Weights of a small mixture-of-experts language model, trained from scratch on English Wikipedia: width 256.
Below are experts of layer 3 (counted from 0) of a mixture-of-experts language model. Rows are named router (the router's row for the expert), down (a neuron's output weights, with its number) and show model dimensions 0-255. Each number is 128 + 24 x the weight over its row's rms, rounded and kept within 0 to 255. Numbers have three digits each.
After each expert's rows: "comes before" lists some tokens at least twice as common just after its tokens as in all text. This comes from a sample of Wikipedia text that the model never trained on. Tokens count by the router's weight.

# expert 12
router:135154149127144080136128123147126152140137130145111124119092111114106124133126102130080150121164155120104142086135157112173141135117121144152100151129160106115111115144190138106147121146156079143108142129146138108121157099119163121166154097144146143140124138121084163101098139147150120133086156141170141153090119108135157150149109109155155151121100103146123148108117102104124103132160125121104104113123135115097139109102130129107103105100171143148128118126167134102104180143151148136078126093130118112150134129130111094152186090065130172093113142129128092086113133147122081134122144101131144124160119099161164130153105113100115126064090145157136107140144097149124117153157141111155146159150112172136156123160094104142105106168096161102190129095165093138116116125104152
down4:110140139110155115130106121147119159170152128182112106128141140112123100152104108091074123173157117144144123144170139112149136103148099136141148151106087139139136199144115129148126133170132147164124145127142115119136167134128176125113122143110119078143127117103147128118153195150115130124117111117128099126149153171095131146107111086113156124147170135145141161107138131137140111138134152104131099125133070122124145119168107144128152154149121160154107164111126087150156120156153129114127147152120130109125112098140130149131103161116069169084152168101101146181152120106150134116129144100115118142111097169156147156140154121147121125118173134099110109147120088111184134104138109144151107120068132154147121169112142141098175126139132055127166159125106162164105141126138125
down5:130159194105086106103051115120110121137132132188182149164071127111121124122089143116121117110138110158146156116143116139108123149167098108107161118102119133118146135134110115118110134127111081126167117105129141165136107062102137161120151131157136169129119148133147125117088134134133128123126089114120152153105135104149152127117137123106148140106139123154121118116100130143143137125097154134116131106126160181092128179067140142114147130179103113114149138162108157107136146144120118126105123134070134131126125126129145158126120133089126072158095121103139121107126097142150110152126145105122177103142127191107090112151138146128137146141128088159134124151115113093101138109153123120128138149119124156141148149108129153145115131185124075113102128165112115152142159108162048
down6:137140163082135127133114140154116140124119138112132136139093154124101138115121132168077170127135115091157162119164144128101178100088116131140140102166085115135130149158140153126111140081167090136155113092119108118167100147125165061128169131123140130156079118153145120112121144125123141130154133137142135104132118119140086134150100109152173150195146110158136125095152128102162099126174120105095146094120141149120130098131104130118121104142125154133116103118176152127142176113122102163137124111161103142122127146152118137162155132116100117123157158126113064103102104096146156161124101123074142148128122134115149091144080118088145147125120139103120094114114123103129154128106135170163145138190122171141109121111124138134110184170113152085132144114125161151146149136108149
down7:178130150140132166097092109116104078099100139156141153152141085149142133111179104110171120110133123127093099149154080154132122132120128122089153175092146138100183086148120164135100140173104169118162139150112141104152126110162140124094106135134143137132113096096107128142143113119122146145069120116138133147124141143101108127109157129125054146115135152119131140155119209117093137152104153160125146147171108143146106121173115106139122174148138182164095116140093111144141135099107125108097139158110078109142102103087095141098134110128150100122147115112112108105096138130120156152154109136111108125104136132135122109142139160138166118169085113095143128179161131122138146140111169125106122115133112142123134081141097117124130113124112128135109135089126122096143112153113154
down8:130100103104123102123139122111150095097102135128109115099127155137111150142153196155114178105144099214137094117127128092125107119137118097129107129147094121121134084109124124121072140144103111122136103100082146099152127099101113121131131112142107077196174166132131120152137111161112133135155108134132114153144137159125122161122117132113092114129122102141112070134114122125139138134119102101124113114105159134121153128130145101114095097136109104118141113117121118074129092089117105138081119141143132087130108110129146130163133129107086119123142109140144167109146125128109171176132114102153152119137168121116128116139130097096139125151099108115137140133107129094083129134136132117115077086112124115079130161145104142137110112115089114121178176075118143187165122135101190
down9:125160120044086092192145140101122108143118148147119160086149126135151161168117131110118138104142115123132099131125150111109122139078115178106151122094140128128102142141135114116110106180113147095162129102091126082118109144105109094128105132070139136114117117131134150148106123122107149149105118144142132146104106137096113153088117164098158098085132159149117111105112121136120162132160122142113155149166146153198169079100122122184125139138152132176115141136104119149130107147153098134120138169103145125111145142136135088160125120160113092135125133121112123129140131123130099181096139114139133131120161139123091130129141170126141123157140115113135112088198145139076100088118151137116189116133111149150099139115122116163117153133130120100106123101120131131149166125114174
down10:156124123126104154080141151166124137134142104118152114096137163137103127118126103151088126169085133130139132154116147122168144149107154107151174133162121124150151152115130139144162091117123136152136140144152073112114134087175101122118142165084158098139139180138125126078153132109163091128127161110126108093148126148144152119111166134164113173161153123134149110103131105154124090096084096155107077102117151120083140114155116115120113110120100121145126112154111130115118170101134162143073146124171174160099113090088105141123123150143138153099090125130135114167136118132159131138126126121119135132145064117143098164121156154084097132109135143109111143173109132163135122099106122171091132145111146084130151162154106124136107107086118147115147139158096143121174128142147118
down11:145158124100125122113173144125165119129131132151118158148105111074100135111103127100085147143116122122116152143118167118131133146126119146102130148086081150149114114128145129163160158107134129118156122144121108133161152128151136109159159101170081108136103103156142167141101120147144135134149157174117139131130166137126123142123153131150137117111114125110143100125150133071113123130108143120137114120141146159096129117158142154156092098183171087146167123113095159126112137133090133153087127114117129117104128108154114113141156117129128138122153179148147117132096111168113078123083138135085143122155106109163136155101089142156105138081125158136057091104141177090139165120165113167187163092133125142178148101124141119139133135118100115125163112107091064123112129108140105
comes before: " the", " a", " to", " in", " by", " as"

# expert 6
router:139078142128134148146119137115113164132111126153177134119116161114130095125111114157104101137135123102116122099097145089148125067139102175073120109177114124130111101148153142127137150120055133061130148146109144091131154108135174156155148137117112123180156092153111115125134128127139108171108116133178138122107143120092084148123157156169121094129136153159123157136104126120095136146157120133097116105131102115143125077113115135130132118152104094161138121151136150083092135127135110108144079115154149125134140138124119139126138160155092142123118147147106086125132114131121145138135128127131127171080161139136091105129139108145145099117126133129161156120139137160140082136166182110162111157068125141117092145129094083089098106086102124153114085115123122117083123136097145
down0:187105109126112135144135147120094127130170137121148132096148128163129095113119128166117129111169103129139128148114111169102095117127129148114176146114127113112147135140090143116158141099156146088107128120140184127144109117080135087131163146122108116079159118126150127126141133109099133164118137124100145101153125137117136130149104132097127087139100087156133170121121095121116151109108125109131155124107135172108166163132142143151085117116114140110086097125163180065144120069100163111162101128131147131181157123138119131136139134092135085093171100117173133131130135119071151110095131160125107101138142115145161133138126097124149139117121159144070134138116127143164109168094148156144126144150137142183126071142141098108130137114114084141078120121108132113128138155166164
down1:169096128099134118130126080164139167108126151109134140137106126128144122129162120139096177136125133109122138114128159153116165116150146132107137130110092107145135144108105104118094121149114120159150121116111116155142156145098142125112148136148148152136110142126074176131118184154121156101124098123123158116112099106144141152174134128144101118135121130120167109127113139089091140129096116091096152073118149136135131114146095135127108098179158135110080094131161112141154132159164155122125125111131130124163132156082138093127124191140123152121142089082166115126113138109153151165142135155159163111158113163075123104132159114097145129132129116171162116164135172084117151106114117140110149105132109126111115119135149196143181110104187167168158097139108119157129171125105129
down2:100121130125116176142159170126123160115119109125140133142151143144067144100144106152122082100160132173147180118095145115117163098108132113142159110108094111127118134139156097139091149128104124126136113126102113078121152154113132137117093128102140177118146140110152154162200090120125141135146130128130146158095100102125080126133111139122116163137149081137125120138098115133127124149152132093108114055137073087103082167136156151104125148122110141081156083114149109146143162097108115142118114124133131120124130159095108103108174100147153090127142132097107141129143099109156136155151105079117096166128101194110119119117128131092121124158117148100108163124131141157153125109127163147133093140144140148122126127094123118149120179158133161123118111126155166111117129110155162
down3:100101089138175151135169159111164098125145105112140135151103144152096112154130135136140133132078092102099123116118095112117140148143139124156106139129113111097102115074086120140116096143158148126060135131118095129169102190095102134147152127129114106110085100121131109102114127129155170137109144153097123078147145123139076167109094095152132115152178146110116129150153133150105135156141087101127130151127123094134125136137132146117178157120121167075144143107121120160145112153119091107172150141101153075094103097153149122121134105075138135121122147108097108123152148124129140105125118090137155094155119163137110153133144114145149142124141125119133157094113149182104152104147152114143130164094101171122119095113175097119118152107121144129151088129130156120105127140088136
down4:119145135148135177148127098100157137123140157096145144147150134129130167115131123140163132159125136097115076098136142139109157189114092145153151138153144143148114128111122131133121129128107176115098135119147107108094122126139110134092126103097129132143093120129137125099127153129154078224119103115129138073182129130101107114111124129125119095156159167106152099110141156112109093141120081105146107101171151127132131092164110118121172119119148146145128073117121131128147119144128119103164159130151134160189118133108139111138142101082103176144116116126113116117145148135143109122115139137159121067099164139132145138115179117117111132084146106147124129123178142098121138117112132166118128123111137091155123136141132101086131085103156123139112167106129128117196131189156108
down5:146185158134107106125129148108152142124139153120105159146173161105113089162158134134131146118114134067121111096161120107183114133128125192131165098144100149132103110147133126135146147122104155160176176158128116097131118120127112112109122100119079117101127136130081140125132115120124115113097110122140120121136138127115098173107097104149119158130156152093113137178103123119126120126112167155099150159131099129097148124168159126102070076131115114147154153127104124120140159142093111156127144122156118146116160162136133113119069139095152143120132119111113144105111094094147096157193074113145143127095136116114119117149129176135096107162122137160134107135137104126123133121137127112131126095136101124113098089128123164136121189175106090122092113113124103144157099126104181
down6:111126095140157140108147123083097105127137124078110132107106152173124134074121146130136162132132144142132151155120125131115136160104100092144147105117146151134133128122121171127125126140131093143096149140150105105111195132101128131141150078161137114115101109110146104106139084131125074149141115103141138119150114095158119113113144093113082124140167136163101112101118134106145154093108119128147130158145151133213094082137159172123114099122142127163124125095103124130125136128118129151185128134148129113144117127147161162174151126142139139113129148133105144121134142135154085132131113103100115144109193114124167124156156095159085162127119147083180134072117115105113140142124116136157114134156174105123140091144129116095137160136161178095160079135127174118124132154101132
down7:124089111117094141098101123131111138151128112160121116115149154137081107134148159137107140098116159155121169117125157121164161107132118139120179150136122098123097135163111142141108092076102114135174125155140095107131112121164162136125113111127167126097112105093107148144109141129175091097114166099112120157087118127128129161154125114138095135137158112151150114120144130121161114145109130115129135082107136131130091119136157125143110157108108124117114087141109170118174162174150124154135166106106130128177144112076144176148145114117170086132134102126122068111147146186107100080137144138136093077086127112139134180127121093120127139119156112138187111120140077148161100151135109104113080133088126150160148131136139082148131122097149144111104146128121135126147133109130096
comes before: "|", "-", "=", ")", "The", "–"

# expert 8
router:099125121151139119172150148121102125150146165082152142115130145125163116127092124175126110118145106111132119150107152126141145103154084124112136097135119114103112138148174155168148089182129092147101141144149118148134134120134118119113119090133167118134182136143159133136137146117132127082103109078143104108138164164114131148136115118165154143138093150150138123128139084118136121151107139143149183126088099127087156145145154104144131146147132152130106153137157137114138165156137107080133087139122145096147132090113141081183167142078103110099124138096155153147129112100126184114158150160128119116155143109129115088144159140092171078097101133135144145156166110125105134157112114113148156180180132121140112158138081126127130126142109119133143113108098099074113146095144156
down0:162120127125130109146117111119169098130104160108096088132128139086126152112166123108185187109097122135093120128139160136137110125085145171151106113064119124132149139155154134097097080113126098109128079088149107094143119102113134120116077109116146080152133132124164160068108146122141169133146133116149126119150109109126143131173128136098143118121122156142130161143167082142094140147102119113161153126099132115075152118152119138110138134150121122110145153101113110145128111121072096094092146124113128103113162124112116143129106130116107141136160109115141112156134119088150156135168148099131106104135062128134118132145113122149102119133109145123089117134118150130100104144102112201120141147104100152103122163109159139161136133105159113119132102134168112114074103110068131
down1:146120146134122121090128139147133118127122141128156161149067162095165122131138080136146126128146106094104148127139116131129122174119124141180166137157112123108153108127137141130134106120087148154154100132159122123159094138144149136153119132122119123143127137090129150092113130135111107160148102123132147103143167128124123122147112110145072105144148126139112165089142111115112102114123161112114124132140134154126118141144165134076143117153100129138148126135133082128123121157085095071120096115147141106102143163099133127117155064124077102172128131140094157133107144143138130086127125120107103155171118145117128125153097155165122139122152118123151106119149174117067205138119198210128083108158152081108158141122101098124092151139098146122141125119121129123124126149141179
down2:141113165153130163129107177169136138152114102109142097115107113156136128113137168114133136124064138134134101159122127125090129115177131110134105158150134172093099124164094103144125126120154058145149098132112116102145169140139158177157172144117119159139134167127085120097132116125134075123099141171073135160116118090144153155100123114136150121150133087120106084120145113145116164122123132132082107158126146133164087144122093136143112127162143124121107107111137130124152153169163116096131121157113092135130116128126121167119131134159118142161132094163117145120081153139122107100099090128162123062115143085168100148091130104062132149146135149115095117129161137139106133116105134128141133110122102119110131092128136127094143127100137170126128177110121140156144097114109146
down3:114125145114142142099137157115151141096109098121112168097091103134121131115109158125129169123105109127157174149139123120141152119153158121163078132196146184118161139107121124163144110140131123136101168123162138084133130132153162110102108122142139117145152112104120136155142162143143153116115132137119101116140113140123149129154122155059124115153164157149134142116141147091083158111074121096106131158117142134108131096072131143065120137126119140113158159099135138115138145103132131152117148137126135139166142085173177144161097133140141145141126138149088120118140107118113137129123113123115095103136188097184114110113125141145125118108124125137122109139129118178115116093128137159190128123175187130131104118145062129186132128136100129143115088144162161147161164137142143
down4:169120121082155074144146123112120122141164123171124120131148096125122112161207126124147112163092169141128117177122144139141145140179113121070155133111121118084145107156118122108113187151123120133168090139122106144105119119121153139097136140151103128120107119122116159120156113141145149143132103127129114110088119095133116110147149158118160104130092130082112137124110127100143148142161112123116156143135134152082141141112140143068118105123122129111088126115146137139176128172153147133119096123057149123166139095166097131152147148157138085102145131146131136117123122132111137146155130131163055124117106125122130090171169111138178115141125115105144140121142062085128125116151090119120110178084124171119128125160124122143106126104121133168131095128115104119124147109095120
down5:139148108146091098141142116102128120121126096112150142124115142116168161157158145140149119126120145093119150142109142196116116130155136105152149135112118121123137143140136114106107128165148112144120097108049158130136160132158091101106137104121131142110144076118087090138157137147082105101134101132165152120146143139148108138132116124144137157152172101130111147134127110106159169126102133137148118104115128164122141111165158130128125104166159125092165095139132162151101124143096141100124122090073158157127114133165087094150147123150131108125110120190151171118104125147131145094099151135130138123164173173066139102110117125161161096108133152127098157104159158094116157118119140140149101151155107116141092095106111162087142158161119126128109152101109150103165178104109107
down6:101117139118161193141140122143142121113108133105110153117155164145136144126149168124180133137129125112149146110120137160090152099117087106143128123086127143136133122148099133102178095123112111108171123123150078156099124166153150164123118136166114098147121168131124145072168180153129170132128116113119161136172130112100140129124177117145150104132171116141089151129117112136137133141095081141201122119140174150127134107153142125154172113155106134174147144129117130133127125120076095142148132164172091132139115140135147110129141124158124142114159125136140112122145131119129129144113127113145136142110104101121102090128141112074128125155099158117123130106152093118113103125150128158152093119138070144110095144172113114146102143146089144142216135087153118136154121101160147
down7:133101153106136091127128120133123137122107161128129121136129136142142147175142146136152113147105100140160139074150103093119087119165111072133110126136125112144178141140124123136160171156108142116150121135128127090092109184091116137149104129169142099097089168107139135103127150183144169148123143097157147151127108124122141177126126188108098140163151077123111112135124102153103143152114137090162141112148126156108075131108108159138118131105065093132116089131154117139121109153123093105112175101115123135123149146140137148138104155134114165107151133125155115130081117159113107133146123152103165095109107151110132121154154087129148112089135153156124139107154115104089137166088086116168116118123126146104130135150148127130116131171161124131141139097074173095093141113149160
comes before: "\n", "  ", "=", " 0", " 1", " 2"

# expert 11
router:100070129120147163158097108119125134159136151119179132181184114162162167184096128134134169143141143123144127171137124148143119121135134149094108122136150130111120126149136130129073097129148129113112166106149171103133139108069108128100164121139141111114134099158149106110153109149134119121102087114124169124159046156117138109137085125113155136096133135156092121140116164126107110159118159140111134119107123108182107149145139105166130132111131152115092120138129128143073141124142130100139135115128161108119166124138126138130167100178129095148115153151090133107124167151170166133120140114165115132141111106136090118120131119099095093110182161106134097092125128129142113115174149114103102164152138103113148143161122156112101123151137105181119153097146103120105122131114144
down4:138113098144152145151095140095212150107147140157103142155120144107129111148122158130127134104143105156187154151141112155119144098129145086130159127182146117133169117099135077109106157155138127120129140119108110144181147117096129123145122122110088096132139090131146152105141095135112128111141103150106129157108135149164146111132143091098145111095127128133137112111091142109128094128147145085134149097138175103106114155121115147139151102139075123099175135119126147164127163099115130143130125118163143173129176108126145119135156078122157135144141148114096130142176173105119129102106132111165145156127087127143110167116115083076113139091139154124103162110101196129134107127127095128100115122145117112099118160147145136102138128083128149157111130160111111145118106163077100
down5:106117135165153153147137122125148124101140135117119107088116174132116109107139094123142121130164118134101059099082114102113129121151135097121104117098155101095143139140109144122068164123158061125074142160131138122075120103121141140105145116127128129206104153108079121119153163149144145110109112099116143148134170119142134135102143151121116112109094128123134129133117128111127131153118112134125113180103116095150179143122138135106122106139126125107159176098111148122149145089160092084145103130153125091111115144132133180147150112088097178142128058142134137148129141124140122104126144156126132125103152147078091136136132128129099109092110119141128157146103141108136152122135100123096095118152124111153090107169081123136138163086124107115161128092143138083117163085115122
down6:138129151129090132100103127104159109160134119104141141128139122112083093128135097105179132116118138177112115165138144092135106114064136111150132123166110099114110154142132141102138089120087079084135139114168135139133093136088107122116122119110121093121126140167128168110144162149116158107139124117132129156122145149122137090081094092141158122095131117120106125125072108166119147129136141145099087140106116163155167129111174179166110157127123103118138123119116159128124133082078149153143166144135122095150117138144192164125157117143161121129150124150150138159109161129126155136160129115157138103117125158145115095155100143119085118119150135128130092109113148119093117096131126152069125099122100128118087136098119178115118084129112146134134179152111093088116096113092121
down7:103097158103158163175128122088174106139139149148105089113104119139128138113164168135092130087126112137129113152139117121116100088123156137140152113126102115169124130089127136155113124117118127135139138078134150186123072111140123102144135132133134086117159149078109126162166163130101115170147141172115149125163144143095116114081128076126071118060149109117121114144133117125125094151145131189130123152108149140145114166138060164164116090148143136133124126136104126127144121156107137133157143133126140150137116104133155139105124161103179180149115125108111103140096115149148132079091132116098093142120128120128135120078140152119147127110125110131081130115081137136173105137098110155117112134115148122148125119125092083095128150146136144139174100114110165114129144110109125
down8:128120119113133146126087103140140146119127107161116125089118138088107127139127108125175091154157126106070171102097118118103155138171055133115150080141128128139118135111114117121132153150186114145150125136111137117145160152089092114109153076140163104161108108112091151090097133105131162126110118184103144179129155133129110129123138159102116124145148146122168114120106149109117143121085180095075100128130160125107105152115131148111117112135117098081112097124161117155121162137092155157145127120180103109106169145102124128132164119119140154120110110136131126113133148094138115117136094075094090107126085096147164137123119136142119117125131098102136168123124161151159131136105105123138165109124132126151099095159129104150116111135118135069126130156099155155152083126169137
down9:102108114141074126151103098133140096105121095148126093087137123096114073138115156152093135131138074149174141099115130116118143152129125135132140097165112122141166120161149088105147099153154104133123129075105136150162140159128119115135127090162122115093153159134134155098116080109105154104118108155123118127095114137122167111105117101083167149079108149163118119126134093158060134097176127135145130130135166107065125136155177171122149119181152152121123115156112135100140129108129131079142117112104150147131114101143130113137145076140159149179164121152132109128169136130126137172155134134176123084126143151151132117123104095148130136108132157116137143155110089138137092115126139122126144127118104137163118134125132185154144076158100131130112135143158116134126129135104122
down10:137154099118140085145156082137102154110117132138103099100144130122141137131119092118104116160089149109133128138147119118138164142141164097090141119114090111146149087081113076140119132142157121142160120121113124140147121179113148151147093096151105124089117127160125124117112061122115126110130120115132153161138136172141145160100156130104138112119145081127141110133110142152132123127156153109125144115141150137136089116124096131139139118152100164122129054148113140080133132149115135135129070107126138112133153146093097132099122119129149173157096103105132137094082172127169103145125118152104170129105125151109123181105118103128118100137092144159135163145128144134160132108094162156078121143083158107133158111132114119108171060120101173138164124080115108172152142135128150
down11:161071102103080143095136146130078133136148091090150151161116167129160120099123138116139118106088144178161102121113161165084156155135137172102129084117128156106092131145129131127162099105097122139117110116161147121105164142145118092151122109175110139111152105155136133113129103102131156165130141156137125110124100176143143089162144128122196137130106109071165134114122144119126084142100104125146130129072177084151141104141113112124067104143170098115129129117136146132132141128092090128144129124149157118149123108111133133155122144149136112113114146112101167129133091114114156130124128114171189114165119084126128116122147116099129129099131146118139114139097115112146132140124109134102106128133161147128112150171101152119111185107115122184105135120139153124090112110096130
comes before: " of", "s", " in", " and", "'", " for"

# expert 9
router:142135131151113095139090119147113172161103151148141109101118159115149098127061108183147099133148127117111106166137151108155105108136091151117133101137104116126118162171171147106160107146147141136119124145177166131097133133073159121116163130135162111137181131110145128125140120113132074123114100104143115195096109107130168137162090162141162123118119091121144116120137077129152110123148144150140158110114132107093100182131148103159150119145164170110156121129131133122126149172137085102132104130140117129112125151103181120186136142096096121110115139142126137131122145135129144149154154134089153135150149097142110129123137154122149127127134140121151108130131115198108122183149134106181149125165113118135141142140145094106152120140124131118144138125132122076091154142187143
down4:103119185145111154108123100116132114107152110099103155135117132168084154153129151086127115134116126157175146082133141129103145106118147069134113147151122145160117125116130144129136123153142120095135117120150106157153124094130116146110115121147123144172135179139124133170134146153159136125112143150137109129123147160181141178115101105131101115119155075147086095118124145146111127112106159182147142099106087102078146109103172118079135124137133156144185148091123147095108166124149143147120131131095114116121134146102153179125169108160128142134094116156144140125092125114145140152169139067140120125118062141118111105123119137097165092099135144159113106115085146132135098114144125133168137119151106127163140111160152140177158134099079106149139107156116156139109117130126110
down5:167181115148130147154170164152154129154145089105135137130116117125094163121095114093149073164113144126119138128140096114142109150136122135104086111125172107128111153183154129134106151130135139110159105117185159140153129128085133160134107126118160119149069164132179112145129098119154130121119147104139132136153063145120099145137162138185156143113134125126156110110112116138139158136117132112110120103144131131079144145102142114133151150102124144117147135102092133147153088135128133152123147111192127121162126141203137168065154116117137118128164167141138152133163141094105175128097107133127134164106088119139093167134138147151123111143119141136125116134115130111138118195100118133145112115120149141112079126155133133174134130147166159106128131158130142163164146134102127
down6:132116150155132149114116094117156084134146124102101117101124113119119112112169122130164098157162150143173100154155085142123136121109171100161117161165168087149127127130115129096105105120142057130059094163078124122111128131136102118074150113144108135129099133152109141117159127142100103126145131127125127150091135120164153108188173112108115149158164135146136133133136111129077127165159177165153142131098120147139074139130093107111144128147101114158163134123141108132116131117184162148155115148151130137136131150129132134160107124150118124134124111139151075116120155099115176058117123151128121135155118144169102129118133123117133131112124132108143107149112091144101102143107098128126145122115190130098129110106127148105112179116186108125146128154117140174135120124163123
down7:135113116083141131151126156129145125072152167124136146113078140137131115100198137174138135166166120093102126123123089123105153134155115111146145107156108157116118103174184146152152139182116144154119127165129129125132131139124151123127118137153144101073089103077112106101113146138124137122127128150083196090128128129128132132073157152103068155133121129105135156166145115130140107111111163152122084107156127112151131112100122147132171075143107093141088141101129093136112094130099125127128103176124123092137155129147128109142123132121139127115142065103120129135129102139108164123131088164112134179110107160144113120120122118124146110125078135100123136128143065126114134128107109167119099099131110166131121132153110136087160111111165152149126142137100153122155123139110133
down8:126109140095103130130157104132157123140103168124108128124143157145111092147144131106077096104117115128117135121121143110167121162136146080119156149134103155166105181128137108134172099149130119120153135134086096144144160154162140118106145127136132131114137131114121160096190094137141124094163114098129127161108128131163146154116112155172096113146089163153083134098147143101103111149118136089140112067087148131089161141107112139145138139113168114086115122125118095116105145154128134096142098113105134113112150141080111170099168114099108130141149094126147152146144096137162136054091197115132132109123157169082127096133145101131135110106111128132112119140177127127115118112094134119136136129090121113155114158137131103165119079152145107152115142130133161093098139150086126
down9:139131106119157105156119088143153136108125117117168075178110115184105090152089145102184134122117107136131135147125117122127167117160139163112104137135077133180126118136139108149124124103110105130113131113134091167111109144106143126113149149154126136123122138155124112095116170081160106150121123122130142139161112121121102110132152118127156130129184195070106131141179152130131149145103122107108147124109129142139150136141091111154107122188175120108135155134146132148128103183077130126123150102166113116117137103147165138099149133161168102140137144123103139126096105111126144146130152186125170139107126166121115099175126154146126114092135123114134168135111098140140156165140105158146143174127176092154098154108101138105083107123107153115113161108101150098124134109143113
down10:098118142159100137130143130162097098144147132119167133143080147125111090098117141132118139143146130136152151139154114121152116068119123170121083139165140119163145121118118114113141149148130151144153137097148162152100121103169099175167156164104150094117072100118136051145068080133135153135106174114152108107142135111120134107121106156096135090155100132134102152104133112096141107122114112151126107157161099125130132156141134114134108103145091160120114090099149136174125117134097173141129151156150087152147129138126084115123124137144136160151106099153125179111092122131161123107106095143122159182142141108096082155103141159138138103078146125114131123110135119115146158142109157147095141091123125141103111128111152113123143137147077117134142108098119120141085093169115120
down11:137137138133137133124142135112111101100107102141139094125114115121158148121096087117156137118100111165137090089106045123125157148172125094152153098148140140165122126121129161180094179120143127169096107133117125137114131132088104123116119095119116094124143148106122102184120091161118101114141102163118106135110089139149137110138154109138119121131120122152162153166178187103118139107144148119122122135146111143175122120091174098128075168111142127140117129119149122057184127089124114100145079176147148124137131146154104142133149100159123110116109138158162122093150098094137155118149097139127163108155150136126123151155128144131163116163163115131110135113098119141145099105122096106108142129113111162130129088145161140163109108124127094119115128158122111109141184110103123
comes before: "\n", "=", "\n\n", "  ", "-", " The"

# expert 14
router:122095131171137126124117099128123155125133143178124134156124108132115125125115123137113129133156132116137099101122118096123129128153142135121115138109131144054111094091138118158155139128129159072132197164119123156122117093089122133172153167107126102108129106155151115137144119143111106091108094109122151168092101128130136107123113115159149116103136110126090108183091124165090135131122211121119185081118123118125137129114132110139122105097128162135139146174157112115126121124125118089119133160081124144135143151166158134125163132154110140137103133129088153100124119148152172142080189142179101131124099109141131138107144144137150069132145129113160089096135080142086100110140132109149146149131120091092152135126124161129136089159154123150180126112089123141108127154135122
down4:127106122106136091138135128122124143144136146121118108148109141111128123132178130153138154123122101104115101124116122112100139158139137129138136109101078119120138139149110131139169099144112149137137146106081123075163166143122156137141123131116101121102100140110151123120104121121147111181145111128150130134104096140107157137095087111099116177133107094132117088110164127134152108120120122130152126103146099095122158062135103114122118098140156097108106091142138140117091167100127121089072136107110156103163140143113130139109116114113158124114108103162124148130115116072145146148159126139125161151149145131140134107119093127170082145195136147101124128158095130136125152117141171114172073095122122174116111103094123093149073166124127151089086175140185138111145145078115188
down5:163125100142119102167137098133118147117152112134122140113132131167134147132096116115157125125133147142103108116148118143135128125149129132123096125122103155115116125165134098150102120135128134114116157128144152113130076133129101177086127165148115176099098174079138125111149109111141117087095114168106087148167126093097133102143103112111129156082189065126074093099085134152203141163132155087120123121120126121155116161132136101124124124140099105135171113186105117093113130125107127113132152082151097143124168127131117104144118128124109158106129151092155140130121161113136120129097146142120153075170119124133139138122128100134144120157170099145065139145179132129157097122075108115141127103149134124120158131129137114172122135134143116079089109100135178151136136140124108
down6:165142110107122099132166122127124075128150146163129132129113135138142109127173117158097114140159138108108135137145106113109093158130173097092133127130123113138088132172143137127133143150129139078169121123099111121104136132103135089087122142148133150163106112110126101115160056145129121138159120127132136149136148153152110118081154136147100116157148091108102143111090152140104122114111069148137130133121106172147090140124106104130134132150083120122113127176144115116137134135047109098146077120127182131111141152133130120096118069101133125105163182142150145120117161121133144135134130084083112111108117165150139108081137089146153144106115089156152102160128118127156127108161087113166106131091140095120119107118112152086164112147122148119136116113112115164157083129133163
down7:109143139137119122077082078100142138109082122131098131133128113107121104091178125137138131152132113139116103110121130143113124129076135113162151103148104133159152121122153141145151096127114115072140138091073131097122156139088117073123130166148129142096149147101096149109105136094127115132102105113080126092150108121105113150150115137118109139119117068176103102113124152153129101109144077146113128188114099114143165111127086100082098098109101142109124137145110098100164136106087106139134141107109106122091130085110173150153145111106111130174174134131158158170130112121132158091117126127116147128125134098104151121128097151137073131151152111154155133137100141138150112112145111129106139126116123089110146134112110151127094204135117149145113146126147082150099135152133115
down8:107154158147142159132162063116123140145133145095136111131138122139163156079128126094155138116128145091115128129121143150176115108141137142113136103141116116147115113123124128115126104098093114144162103119121138145116113136102124112128113098131138091166140152136095176131111135136113108145137181131132103119105110149102185124159094151114125150126117072089106151131127105093158130123135098142132087095140099129130138126122105146130122144143105136124120086114105105065168085136088144144112125086146073161131121143110065136179077164148107131084122088138168114120120085162109176156117102112147060149128166138149138118157090148095116139119148111137140066116135164138134088135153115117128100108140088105135101110121144089142139122099123142132158126108150128094125115114148133
down9:129117130120153171163147138128149171142116105140121119158138132118133109127122085140178142146131126162123140134162150113104117156141124113124130165160146143131078125118138106129116132112139115096113111119110137143146115099131131094125165141148121191095071155128148170118124130117118088148157116109142164169116073139124154067090138137157190096162176151128169139112132171159145121147136142107128104117094122118092153120119183147161140114130148106162148152169131133124151101133106131127126083116148157105132112136128145107095133134173155120110123147100082082120157129134149163133149111094118140106150161177132109136117127098167175142118109171129131152120100107127133107111150125136091143153149126118149098172126125185114106162104144086120108145145130143117130152122100193
down10:129148151148087178162116081135138129106131155144143168117145161097113106145111112116131144094122141117122161121101127158137088105131129104081116135119125096126130149117131115138129143123119104127145110129152079123172135146131118110125087109090193149147152078150137101128130123150099133150109148135128113159088153157144151125109107152134122097110081156152152093101120126153152102181157091185111127121136148130103148102120138149144114138126128144158101152137139138132139119137064106137127103100124159082135156122139092103116149157131144134104148073140130174098114060133131087139102138121161129144104099134126161152064161152171128093140132141101140094141103105117136161090151158135101133115108114157122113180106109144143168124124085102126170162110112136099119124116113117
down11:119129157169143157143144098115141143106145143098154118105158094139133177145153106176148188134111155155146112135083125146147139091118118122087114084122126117115106105152116148115095129115158109130136099132130144124113178090121098115123108164146104120206173144109110138134131136137124133134130102154094081161148142119152117122104141115134129100107104130129125183162177112143089140128131116119131193098142140140117139137132139152100102136161134126185110098106124121077131129117218121142106066164109143112134150127120179159111107126126152107156153122135161152091148136141122128165147133146127144117090114159145129161110109094136174129166123096122156135130105132132112133124100121111120123107141098124128091102101125097104088152094111131169133138131133107126107164119148122
comes before: ",", ".", " |", " of", ")", " and"